config.yaml
hidden_act: "squared_relu"
router_score: "softmax"
balance_bias: true
vocab_size: 8192
norm_eps: 1e-05
learning_rate: 0.0004
batch_tokens: [32768, 65536, 131072]
dataset: "wikipedia_en"
Below are experts of layer 3 (counted from 0) of a mixture-of-experts language model. Rows are named up (a neuron's input weights, with its number) and show model dimensions 280-335. Each number is 500 + 50 x the weight over its row's rms, rounded and kept within 0 to 999. Numbers have three digits each.
Before each expert's rows: "gets" lists some tokens that make up at least twice as much of what it gets as of all text; "mostly gets" lists some tokens that are sent to it at least half of the time. This comes from a sample of Wikipedia text that the model never trained on. Tokens count by the router's weight.

# expert 4
gets: " C", " D", " J", " Z", " X", "cu"
mostly gets: " C", " D", " J", " Z", " X", "cu"
up0:425480510532407494493471464498520449500481523514433426448530484514467545527512469478451530362464464592438486465475492547472460397481513528496520462384585510589509463524
up1:456509484505418485489450446486519488482485538426475427444512476468415537519491449503498575393521493576468499511516505555508460424520482505547476508443577568583500435511
up2:537526525423558554536479501536604502463498435549583477494503452497484415400542507477437477528511472452520467570460505392550539492497552518496521503514552456472522504501
up3:538491538416575513521557549558554493346426481598472533527456461562605445410554465589511520533484512480525523499588396384542510479417470500443537566509455510409490646498
up4:485487549489515534475557527531521520519475453557487517563458498498668451477575484592515470550435454440541406549562479431471558652420505427427488501473497513482483522477
up5:513456453462574545478578507581600446482508395466481533475406472522550463425506519453614464593492470503529570481528556494528584458469491456450458559578441385533461439572
up6:525493494489445453499454476532505499477504534455371424502536453539467502469473387458437593451473401554452553408487499524464486467459517526575536507440516556536455438556
up7:546473505476546560583502470551483552469554457520469575501509405551498495460382536513511419486466487558434432492399489486543468392530518570496524496463504497449472462483
up8:533485550445542558441677524495470504473487408514391451534513461492545510554475486507559548522553450482574476527650604419549454520494469513519498561444402462457468475475

# expert 33
gets: " (", ")", "),", "as", "ate", ");"
mostly gets: ")", " (", "),", ").", "as", "("
up3:536537463529512587423521488535472499492470456502454458566560467457640513402526488501462604574515451505552388566534535490558537540565479523498457497521464506450596544495
up4:479413429441495509524372550467482499504491451402636461540475464548436569494449511476410520578464465535555472525479546582503567487547485456443476396491559485464387524522
up5:411383379503413545434392517530421384505503456428543499600547474533593483461448487534380567435529469479570447583534465528560481519560563466482383463476510598455506574513
up6:465508519492488505440448580545411463471503506455512514501540443500519491539507525540462449558507433535478504561488504581477504419551481585476460448515520535527533492563
up7:563499529450511489545482560490500404468464478523483674424501521451503527548539468548538446569530636509403545424574347455498553540560499455517475452445501470503616384474
up8:442502530452532483533493526562501477478455394454480545468609494520475471481512554470466471532474463559646534491482493563573420502574498519434476550391486498438475604455
up9:557475526439419520474478473409413539483549457435518407471482468542527532493399458422511441549556506506530501529420549617543451474523536479454485492482526497539406502593
up10:576451441491468499471408594463375474556495492442544475586441502503590571452453607481402490422534471565508456518506483552498456463468525433512489463473472510515421482549
up11:493464421421496493486451526450438448550509393391539499544539518526499499465404458458419533477454461527564463506473509551468497452542503464512432482445439552469531572505

# expert 42
gets: "s", " film", " season", " album", " place", " club"
mostly gets: "s", " film", " season", " album", "mon", " place"
up0:556546616421466480430483536415461446500599539501535495486508535509453485498457457579457460545421517467552509520504394549528406512593438541477526546502506443512528512430
up1:523498500461488441518412509464396454516542516471538502479504540501550531518441487588537464432413434544490396422493486519506461362490508413546583421475448475561557455575
up2:514481552499511466517491528415520496479507423483431600441451536484487440495677415446502474499516507426503494458596495496468580516566541496524481512485449477527542538438
up3:405535551514583541533496567415549504610532507401461468417492442435614453506539401534522507446536554495412504432468513513543343585463513559477479464361413510506492570582
up4:552507462510424489432493534397458422426548543481473507492524500515525463447614517462475568400427416484459436493594502501519478475482536533520479490490517451553560523452
up5:419423547459539517472475459474503525485495509504444534484456459545464458393513519460515478605438410441511535512516492469553578628472458523444443522562507603441522473476
up6:510501533489475440477521530410460508549505522535521496515548527550617578535453444516530470409552483524544415575425476510491424519525506485636529486512528588568512494459
up7:446439520536516487565506508319516437477636442529590528440592400543577527555386521500518416539501514515474430546409513529513434411476471494518441516479453545495531521502
up8:466515493517521499385472430561497565514575432500521592421415476437478454476501521408458418586502524542478542549463486507555585563535497484471509613450532529446505531492

# expert 11
gets: " con", " Con", " Vi", " Lu", " pro", " Pro"
mostly gets: " con", " Vi", " Car", " Lu", " Con", " Ar"
up0:526494482515620560505600496544559494465499467524554493426457542436426532383546517502546559541480482452531494450575471457492577526500542501466605558432548433474497521489
up1:441473546502496566518513539573528457523538518529437518484584532477528548511477470525537531487450530502537477504471518454557480475489528543588503471435502543443588508506
up2:418454491427556465488510470477452459437580461529620532557468433513503445503536429396494461517528563559456490480520489491560535517424515454518481468531581431506471468501
up3:467585481484640476471501471560521497448473451434537462516530465362446503436536508557592516520533507478477573566502458487472514511502422456511468487455472472453474456510
up4:544531457523544494449517584554435466567480419497405536441523491529465500526595405447462423474450453464503421575539452506481508542492557510506536472510588470476500515544
up5:517527501495502570572455536464497574519495523510569509485571479452495496449458452540518571407445419440514478504481542494485520548509551525441536536475527482487414479505
up6:523473499480518600479496506481470514593597400510541483473601450512536466478509541524441473509596496527489435526491530565495503475557511506537507471468544532436516564473
up7:450541521450544441456554568492465483469493469507576540518525454358511534395526535597509456521526415464432572524509431452525532498580479464459501569516483471504493450548
up8:521443521444443498511579464431514469507442553558386477436516482459525420536476428432545446499606473572503440484441520506571507495487517665468612439578484543458462527569

# expert 45
gets: "c", " O", " St", " U", " p", " c"
mostly gets: "c", " U", "ter", " O", "go", " St"
up3:476480474489505449478434425454455586527480527569469515493501505539528616505559476534440494364455481413473468526478548593492438472501500453511603496523531520582514519575
up4:492467564429574494578567488560494579512478494566418494529478497482420530441516412562516496503454498482530459571497501469521509550496459514498548459536437525508578489585
up5:562484530479614563522470520549399448445497487527617551548520423501494494459544479570426482478518481579417395497588358524559509402476517484485548491498489300489487568507
up6:551473545527527468465503543499442437476469462440631455491546480514518480485483420574530589552488506431512499524477459541511490431504561544550552554477525474400625513509
up7:545379482492484552559565498512417544441575531504431493414464548498393396558477508397485658469473537525497504503522549491579440490455488511483459555488539502534428507557
up8:553499565527559537592397541501421501517421563464427554515556422427535559486533477549444538440519459498367421504539430513489497423504449609504597458464499511477554417637
up9:530523592463549513511436449435477496548463486407496457489549517406511562523476564576549500413419466483523449519488452463487544572529501586441520404510511563511467513531
up10:567530507570471500468476541536485478497548513539550512569610469501602522467460515595469577527454484377507466547536486521513515458506513540554509500447608410415602513428
up11:464538450550523579512457433548504578400473438471532428501451527495435566413508485579492562508455513569490510523511475521365487583555543419438499424489575539489484514497

# expert 20
gets: "ed", "y", "a", "in", "i", "or"
mostly gets: "ed", "in", "i", "a", "y", "an"
up3:351467487405556587561413467421396435525553471516467466486514499503475471535484460563560502433553528557471419508453448482510499499493487522535513478446409450572397493543
up4:464475533566529476473454569463511463484531467558476470469466407553546573492585506561445578428529531360492585638574487486544409420595487456475611452515530549459545472564
up5:497473505511533462545530490498501393448542549411457507427535557543539499536461492534585552478464597471511452593522471518534525389409546470573498433515453437571525531501
up6:522567519428515413526517472528545598545516433470515483467592529451449515470497445520592477578459497336504494532560486539385463563484514450507460523482501413527514486425
up7:506467440599592505563477499526463466408533480469586448350496522502532549515408381543542502449490504545493445517451451511500493437492525484583524475469443490500485504502
up8:488560550481515506523481479588533553512466460502455579495569531453443408507491563534488523535470505568471496484525456591473478494450426520554559535488560503434568580615
up9:493467520557507465556688482530534515433572515548477494437507502544489526465565442513441498441408420462499511563508565510520458484505508523464492547489564420448516410527
up10:492439477509503587519496533457498516517516589510466414523556550509483493563520506499488519472431533427496380586439557541515479407491559469509485515427518489607504457547
up11:496461453564514532506538545513524513469532517508536371442566573544512539457521531490439581459402536422518460614544509550519446344508546478523488503446510429611524504567

# expert 12
gets: "b", " Ka", " Ga", " Pa", "ku", " Green"
mostly gets: "b", " Pa", " Ha", " Ka", " Ga", "ga"
up3:600475555520557603537531502493512512506500466462390447511434481572517385491501515447528443460490511597485442418501531527495476394498537475469555507574487492452575473475
up4:420543605527560500556576579488524437490563520460527538552565505442505422447498546589517486503506497480489495424494487471481509584481410456475485495549533524416509485521
up5:492530473411485511527453508499417499456476516493472551450527642468583571457477419617534633505472449426546469510458503580473548516498559480582551438477504490479604502502
up6:452496585541574584591610458475404598419545398495425459429461590569511475433498440531499432605434492538441408539493529561542423464503497462489487463523487432464594534507
up7:473532492556486514516562461541552596518473518534429509457499456434409518597544463449417453602425545466507413466515510507475458511459579529526441522437454475504527513407
up8:447508579540485497566518517475509397474545441480524581516566496458521417481425638571541471495460557507487488397545525517496478549503432491427510485583588528436481483482
up9:503572465521513457474506482629455593451480419514440576381502516549460498503551477531445470528500518499484499490536504537457544532481495543551576460554548526465476574506
up10:426459584488508533557468480512516471463504463503562563496503587530466442434372578503568517532513580471512489484485525519411483552518458504405494455586566499423460464472
up11:419494581481567434536515509495504431482515531429472508536571570468541476489524535556485465480451491479468509413568507459456535585419472491447530490536534487391463447516

# expert 39
gets: " New", "ant", "ine", " new", " American", "se"
mostly gets: " New", "se", "ant", "ine", "ne", " American"
up3:425468489451543556529595379534527466480467457453514522483452462548473425483504538491535539585462486496541504540450612611509573552496487478455501533497474507452504555482
up4:525539586478494507500543496559445549458441514441456566440494452506418524525560569501548616408486522479486379470634503434465507644508409577589556450465493514461503550547
up5:514378501527563624436445551524482471515503479529430641471464490551471332450447456430529497503458500484543435530541479512567510471455596495481516500488411515476509493589
up6:452443560445514483509603418344539551470454418473328467467410527521463447496492468447499592505437483479480493500577561516525467675463403560477506454493461526521463512520
up7:557551616473560525498515553457466593483534408461456549431588464451447502456580431476473498509515468530497446460539506522460533601609477572448581508493503590497601486502
up8:448430505484546460559479529513504443545458454522472490542511494557592503524538481602557517463516400424527419428521538523518519610540435520464487467482505504481536495442
up9:608487591549621505554495547475396440410564431508541534524505484495577505491484436514529452567539503614530543457475370502522533475533444509454581501483484451504559454506
up10:469470513392451463546491524451484519474595568526488441546494498445448547425457409609485508369431502492444519552425392470558480488549481453458505421569517516453536429495
up11:572465513544525521458555533455458561473497544517465502531462461470432412437413451457484431564532507494418429559417511441534529531523535559436541515459566453485495546566

# expert 17
gets: "der", " than", "x", " /", "]", " per"
mostly gets: "x", "(", "der", " had", " /", " than"
up3:411547563488453520535520422509547463540564469463460453459514519561445464436478538505525531517441442480539578368514473520443429444483501428492475572541490526481392572421
up4:461454497478516485539493456561547513497473527500468529353507472522425463530488479536469452519423450459589488461517509566530471524445455642507433536547538500492504504479
up5:453464428573557512546499465562518518465511515531509514473507401557428428510516496460545434474544482502578523494502555610516501551528377583457481589543512544401506463501
up6:418502527483489532519413444521586480470538494513397561436539456466420411528494565508547466524427479516548564395508590524534448500373521512501504528531473559480488573496
up7:480422463486430517462392477571641555383512491680582520500541435586435434638499495444461471541509467500552516500624549513451431539404528546421498631523574484433558534517
up8:476475465532501521519432411595584539509486490561511529436518454541414409494514526518549413531427444399572500428560572551480443523453442573435485568522580552422489470440
up9:464446457591564477552453413552532548488426506535521550465485507535424458451541475497543514516488493447587523406509541576446474526502449541391531568543500559410488448538
up10:478543535524488476430519504551612470527452467563493500446530479536522477480493493462548494545446442585561552433514481451494424502425504457368422598509538603458508519440
up11:501445530516441501509490464590506473496517479652460532433467416531572467544502518492491478462488484541484555421494432446507455486414535512433481566529548591493555497601

# expert 2
gets: "1", "3", " but", " because", "port", "weight"
mostly gets: "1", "3", " but", "port", " because", "weight"
up0:479646472533550454493529468500488493535493473541472482538541453408522538491538435400513509511485507535617523534519483521537508571468442469475518594506510603472513522463
up1:503563476469381462533501464512396544449528466532453585554487462439528537494508503387504486523493570620620521487542472520499547550522459502515457488473521600491469443461
up2:458585488466463572506471470440479547501464527404548506470461443455469516520549566410510456495484463560570583522496484636470508489510541540527497509486559511502548477485
up3:483613473476453418479449445462389500458526444512451603558507464424535520514508494345469499487507489630611499505546505497502526572522471510542481483504479608513468449433
up4:546568482531479475540502456447550591505437515379539474421461335506446468523483526401465446494552482546554497507494481513461497458487478534542519492508522482525530482451
up5:515606596464466528541581477464623543535480575516510482486469574541465462459568291627533565640365456414564515452536528474507549556483463526435449525527522470433522552517
up6:502536527491481440521427436421514497531516453322521493423480407554463491571541464429512490500540421536559467478475493514495428514443528506560489527514462540507482512504
up7:495462487477478565437433530537492459502548554500596500509437471489509481607576516570452448464516425494446520518492476576532503530465436540372484546461544459492602493469
up8:421484505439446453479535419528565472530505473469531524392574546506530480566457572559498447421428543491519524519445487511532446499434592519532483454506503650464443554500

# expert 26
gets: "\n", " \"", " It", " =", "em", " be"
mostly gets: "\n", " \"", " It", " ==", " ===", " known"
up0:508485492565460534529489516459460428461434552502510527432485490505489551457428487489595580500436484528561500460445521494520515459470591458449454544610505504495450442438
up1:526475512611467514443400484520487511529451488454516488607375470458580514500544509428565485477536449592469523463465471420440579528498562503477466470616441515544446493571
up2:544411466542509546482394517524468485505503507395582477508462517483514452518517526436487541447587507546445473495421490446433557449515487501486418517520472539482458557478
up3:501499489545567465488463554485584503492477460412389548509520528513514483557529505506555461505426531477403507464505414452498467519500520507492508497546345559435507497564
up4:466471530513484600492557474587536535500500522485420513593524560556503420530526547540433563532609441477517524532502484485486536496485511535503463505503542539454580474538
up5:509534524540497522379479533493423552480386515497524475571450522443530602524472487496469505639425447476517465583495505483431531614557591489443444458478453484605492467526
up6:526454508577526478437450545492445571442404516497584480523422522503522505504456471466506517607452438552494439517462503466386552454530551513436487531503522482542528449532
up7:600430600531570497475515427471395540459453514410523550503475526531501406513513521505465507433520506546396422440449465495475608496488508476407501629594416543502453607499
up8:577512463495517488512495527385424552501487536524536530502390499485508520471484480477562553438543485580497476444361491481471550434507555446453521519493509603540518526591

# expert 3
gets: "S", "The", "M", "In", "B", " In"
mostly gets: "S", "The", "M", " In", " The", "B"
up3:447541494507488598523541481505491482506554505443596479425554458418538510484539473571476535460430507520474453575531459444462453468475473496531525447512511521459502507468
up4:557501470492518436494531505443518451443549589533513476527533508488528502529489406587472511494459476468435453485499500480439510512471507538587516548499457489497575455487
up5:532466544512421605476477520410521437438510420537592476502488492463578619594496460503487500405592472516472440487481517502535519612549474527493548530533474510528398528576
up6:487467484517503552479464541541534547437575501516541522506519431506566427485470480515498494448470474425474450472577473498503444484537553513459506536472498445506550649438
up7:527603417369545408489549499546547515441453431480435481483543436503484509525531493439526494536542496464542579470545460491499547570523547416407460598550518571466515538449
up8:497490521506501543479499550410523451418558585432574522537523507523563591499485532446507518496497472507494383491482434456480450484436408458524518516496512408528526555633
up9:562534423471468483525516506459474576382512488425528473504458459447505513604469465449423456513434575545546413448480494572444493547521502599540548416493565516475526554571
up10:554464602508482544503537473498462548451573505503498472442511543483499506550505517517503461506518520503469558451559523519539446598564523630522500582407416514586492446439
up11:406549596416537545466551432510508543509487513431452474424546524491576516589540532545501555446358487477465482503526559439460469573463479492535487533492473574482562470505

# expert 8
gets: "er", "en", "ers", "ad", "sh", "mi"
mostly gets: "er", "en", "li", "ter", "ers", "ad"
up3:641456528601421520497464527476444560426540545543461516556629478440486421445406465548481484422500608517430412556454565519524419408532607426560510498505467568508631443530
up4:644470454566464557537494600523443506428496503475460592553588496476486461502483501479508496439500572528475446487486599512526417446543573474627506481411457515553558499452
up5:610511542494584462532473503517419512380580502533457425569584516523504531466438504542443643423531465451452481588570553465511425479574469456557546485527445462559481541483
up6:484522464528589445489476424522504462536493469504540494443500512506491485545495498527450505560505480507441522494464458511410470514431542468469474461495464557425399543495
up7:475492520496514564574584508605403506399516506519428493462465518492609510522493534547509552567579545551424475475531519499495424546491387459526519516404556414469518560508
up8:496497485599455517479452545535511485473586490510464513448505492510468438541470504470417443519374571483546465483567524555439521482527504504429443537508517562526463599491
up9:543460517573553491512487433402443483520439518512443567526513379523529453490417449525477512453438501579472491435495528500512502433553563487504527555478400596489448502451
up10:453448514503469449521505460521512493556565503509643469433526529515362456489401527572429558496423529561486452563470533486556402487533558432495584437575582540512411475558
up11:589473473497518483528429498541453574460468482535364514527634438492569464506426494457455529423488468496501435534484586504510411450547525538493500452519404588551466464480

# expert 44
gets: " also", " not", " would", "min", "qu", " do"
mostly gets: " also", " not", " can", "ach", "min", " would"
up0:496445421489517544530510563511567456539554532524500435602417496519425475495487458602514481490595551449500420607498536521446470508555521459452510525533509414460523464538
up1:488468486474441519534572523467444569493441465504491552437446399563478532499504489442469527481617543600565493515578545626452515540477456548455503526510542583548430525581
up2:498424515438501579552489545555360502444627475509412414501486463492498470434477473548463477481515530492450388548505488558519399543405485501546481463465586506493520561428
up3:545452392501547538543583537502605508455561527474484445543513473532435542506508440549494455497565591519492389580472556514469465470554518528518522503452486480497498576506
up4:587414476553467471576521458483508463462482441545422426548390483486470454505514450493514588498492441564481447493576464402490512478523478541464590462501439525498460572585
up5:557414528511498512534451567433452486519504480465579421456468487567520492526505561506504513472554451503459489543478481488538482535408483509434485501373472506535452454504
up6:610489539481595517554485518508514431516538485578492456467470506434512406437586485521464491479496512498504507501532423493479515497461504512582447483564463520589439557460
up7:595574483446488478468518461494514504468516577505415471400540509426558441534558596515452503497485470524536635566480499477336525517513502487505425435380454554539472463485
up8:467445485550588565550552559616539492463511506470509466523472494533559492516464462549419479471476486527610434586521472438557496505478444450440482524459524465482516526525

# expert 19
gets: ",", "'", "ly", "ton", " after", "son"
mostly gets: "'", "ly", "ton", ",", " after", "son"
up0:540372476516490572539511479584570542514477464520485537487491460529510496532500493530508449452528455459546571517445511403453435509460477440401501513441449560560568515539
up1:499499494481517551510410383539528431497477420541507517526463490581552538489505410503523487470468520448536496528462515503601436476483551499449577443534432577399536492597
up2:539435536472369478408534513425503540466577446496488469465472425485518441547490484459481447507654512584515506526470597539530420458473494550524529538458411525536528538494
up3:484481548449543589532493501522492419489552549568557482355555619451484505485503442568453512426476504493495396566504446467559453513457502498502533492494445474559471496504
up4:445448498526484475457473494524452376502486476481515567503516440516564508536474593478509468558495513530486382556475480442499434379454609502487519467438497393525483485559
up5:389408449535488499485465580483436405481563520546510531504489526521566528544401533505520460382528533505474448585448523499528452432491581452487512484474538525541490513522
up6:445397451506502484496424561390433418483620432575507493503490465487535452537402522489501461415576521574501451467466532532436476359484572456522497511525514511564520538488
up7:470481509542549500470524509427486506543446499486483431573507481534495483546457589507504472406437495447486355529511523482468536363541552476546570564465503528432554539495
up8:495564417478554464546460541489509433507584487544444420526511514450413490490484500530498494460506477531497460500518499527466448512533500488547540518500558456501510634482

# expert 34
gets: "9", "8", "7", "6", "e", "n"
mostly gets: "7", "9", "8", "6", "e", "n"
up0:487431527525542463516453532502412490529510618534511531517513470621554496517512553577533474484444426439529519470473560554498479452554514456445580449588484486473480429456
up1:515451493517517473435489521505437402433465612484513575476526453579480562588479577553509489489499441470561519498481579488422514471521538462457598412461568499469457406472
up2:548513585544509551502438493475542517500497421522545400536465449534466481609529404504371392520551567585392405485491435549522460504517477556657530535454457526492515580498
up3:564505505478584570560605454486454468405558584440521387522496510506506483582506480566417473375504547560469383459431574394506508502513488496510467451549386481586501597476
up4:516550559556467454547595411629484540452468492505523482568550454468515546401579430567459505532398514530515444544442487526490543536559485534513463559505406531454589476459
up5:500380504529529482562519535495459433422520497556615487504502419554588528503546474537464466424535433544433494441508618511517545482506417508511518456348555511563548489491
up6:570452530521524419515497506470369554595503499520496480530562477554485549470451397495496488480492515434505539501401476528563435544477569501513525452503456518393498514582
up7:528538530518562500534521523515512486470524555458564483546517411533513459563610515451495433470533445520540509467624498560494467540478458508442522587495571468537476478506
up8:448544484465547482553559450524547499440512451472491497427478591511475497482488502520459527554443566454493521532417483457479500592509531485473473532582463552447438526448

# expert 23
gets: "A", "R", "ive", "ron", "si", "au"
mostly gets: "A", " He", "R", " R", "ive", " Ra"
up0:468461539522509548492431504420463503528560414629533529550584503529437542553488526580417461507537435477463472504454539534512485495505490478519457562468523515447592557438
up1:454442434508478501487502599498406491479600531508558427495635561437482491522518478555527439516460482453478498552548426465529474420479574527458479539527389443567595506492
up2:508457591495586565465593557436409393509551560483525479502633506379501471515469513578516496497472517516544505578548503477550475454561505501549467494424435501489542480495
up3:442378535534524473482480450460506448542440500531517435387481497518520536662457516582598447478559581559410466525511475458559441519410427539518529476518350476444473538492
up4:457455551519535489482385534469543512528458477607482508492525508417539477385536485587512583510471445513502385485413487487500523484569478476516567436447533494464496502468
up5:392483566455492487490509465458564541534443430599440520507550465475491475462503506529554505520435355460526474521392579569542519481496521506487431512545504503399500572437
up6:527464499562531526499585514520489435510417525531522426504505481513535598613432473507602526568499530505508525572593498526482466482494453518504563521490396494441468461508
up7:485481504495497519538504428429481456457524475467424452478570474553563459499625419612495497519432414500510475538452496433513401545370450475502581470484485517398499517470
up8:517501555441530555560501533531582506466373525475527489558482439470605537563496506493496476554544470558487548455549518453507514585479487551453525562467460540502533534531

# expert 35
gets: " or", "el", " Mar", "ev", "ow", " Am"
mostly gets: "el", " or", " Mar", "ev", "ov", " will"
up3:505399540552517581494510470536505528558495465611396498565546484451511469536494547514481560583522530529527477566528388484564442534504458594556520493489523510494443525417
up4:550526508478557477443575495633470463472463394518380511579484421554461531450556487512530556470497463517495438530521508459535475544506464534524526548549498486480488443519
up5:475505452499448459470472578501459565544452390497583563591526451434560600545420502404507516484504553564537516561539580529428489453493471496454527563423534484483427479540
up6:536476519492496413476518522570509481518554489518400556347591490433479444483490549510468511651416471437539558506522413491559522565442512532538502569458450516531544559474
up7:560485485564555532482508501435505596440485555528511490547466496455478502485544454543507486586503469453475538590505536537525525570560413488372496486500494501433431521529
up8:504499537568463475482491482528514555450445516537439504524531507505454455501536475568541518468511501493421369429497554501436443531511490589614483574437491591448532527460
up9:545561373518431406485441463516446565579421524396468525539551517499522613444423479380500546493505483496453489589567532517450473571537557564518437421470527511541403406458
up10:458514505475354427487411520489492574545467509500523550538531451433580583527400523370456451503490522555477539470591559471475519488519503571561486472510500504479377472425
up11:510485584556377480512527465444454533580489475511534421505453456504554504520425555506545496428494528487447472538528514433542552429500452518589501501494398472436466452530

# expert 43
gets: ".", ",", ";", ").", "\".", ".\""
mostly gets: ".", ").", ".\"", "\".", "mar", " To"
up0:519414494569525542492411492514429503524562517571488433441510503500484362497495573522432412478540447550462469586496420478549427474441526493558503474474482459524583457508
up1:449493502495423492546445464511409509469391379481564549445467549501494616409633421529586525506466490492475435558462424582517516549443616459524511410420424522562461487483
up2:528461438488494489612500520469315526512566502401550456487435525504459620498529501561466458465505545518414425496413457574435551503549500501491501460448446551588419468482
up3:514481433547519547509439512597521476468465532610445534549555486480534451470467396552494575480424513512514458531522425507481467490465424465499488567523555469505632510580
up4:550477494525511528511538501492494426522499506507475448322495489512460439453459424472508595475482493477548461511463506549531432448471610446557535493588519463419578349449
up5:548503570481504418494543618454529460417559556437516518529560520474509528459439473508453516433501458513424581470553524544475541494417566464530575596541485492444615456568
up6:566567501511502431524472530511521583528490442420534562481513545474478546460516623436407535500540449522495610448535445484401529572507535461462441478553491372552465478481
up7:541421453476475491564508493478534516470464443545440462481451490507518476490511488454509482437544509498400489495541489538515517499627465514461507445585424426496407392583
up8:541436511444536446522485484533548504470487483507571461488621497550551416447464533483409365512438507473468544518442473521536452474388607477509548478517484518535650505517

# expert 47
gets: " La", " Co", " De", " Ha", " Ro", " de"
mostly gets: " La", " Ha", " Ra", "pe", " Co", " De"
up3:570490522419502450484531432473565436457405453474338499490505417504493472381527501394425531510502527461393475493477430475492443497465631450515445522492472553468423631542
up4:458415534495530587513443497418452443483543495481513518502495394494476508546360498543473410394502448527472539512576480471416437469492511515505523477443500481509504473487
up5:482460462502554530509516517514497519523482545513487597504491551587563479449571456526593495493515476556508420533478426404522522521517517490537503463474481426521589517498
up6:484464559492531525523491468409424381496543464468525426555424478466505462465463525572472533450557522570547439436454539419543451515523432491455584514520526509550441476519
up7:455460481505557513466515480403453524403529466461480462504504400463428439503444496466483458514540434532453530433524471498458467505515503535451560575440533511561497540487
up8:497473474488622582524501525432575512480561459537418469459458521419554503454581448497488545454512453516386411521510336465529479497523515546468564487474504531481517581565
up9:550456432512505586500608536553527503403506545504419480447531513558497519411458554515509601505483407561519566593507400401531514483499585524511523461516586417545479537452
up10:496463518531472574487496515522435475485544506536493470443516544516457488472467485563500532494472578521521515542538449358597437438513491509486506508493536420444533528514
up11:562489449397460433581510551461436563473548421582497501485476510531503455472526490416450575479583483597482503473499453499555471433521563517522540579521489494583503508409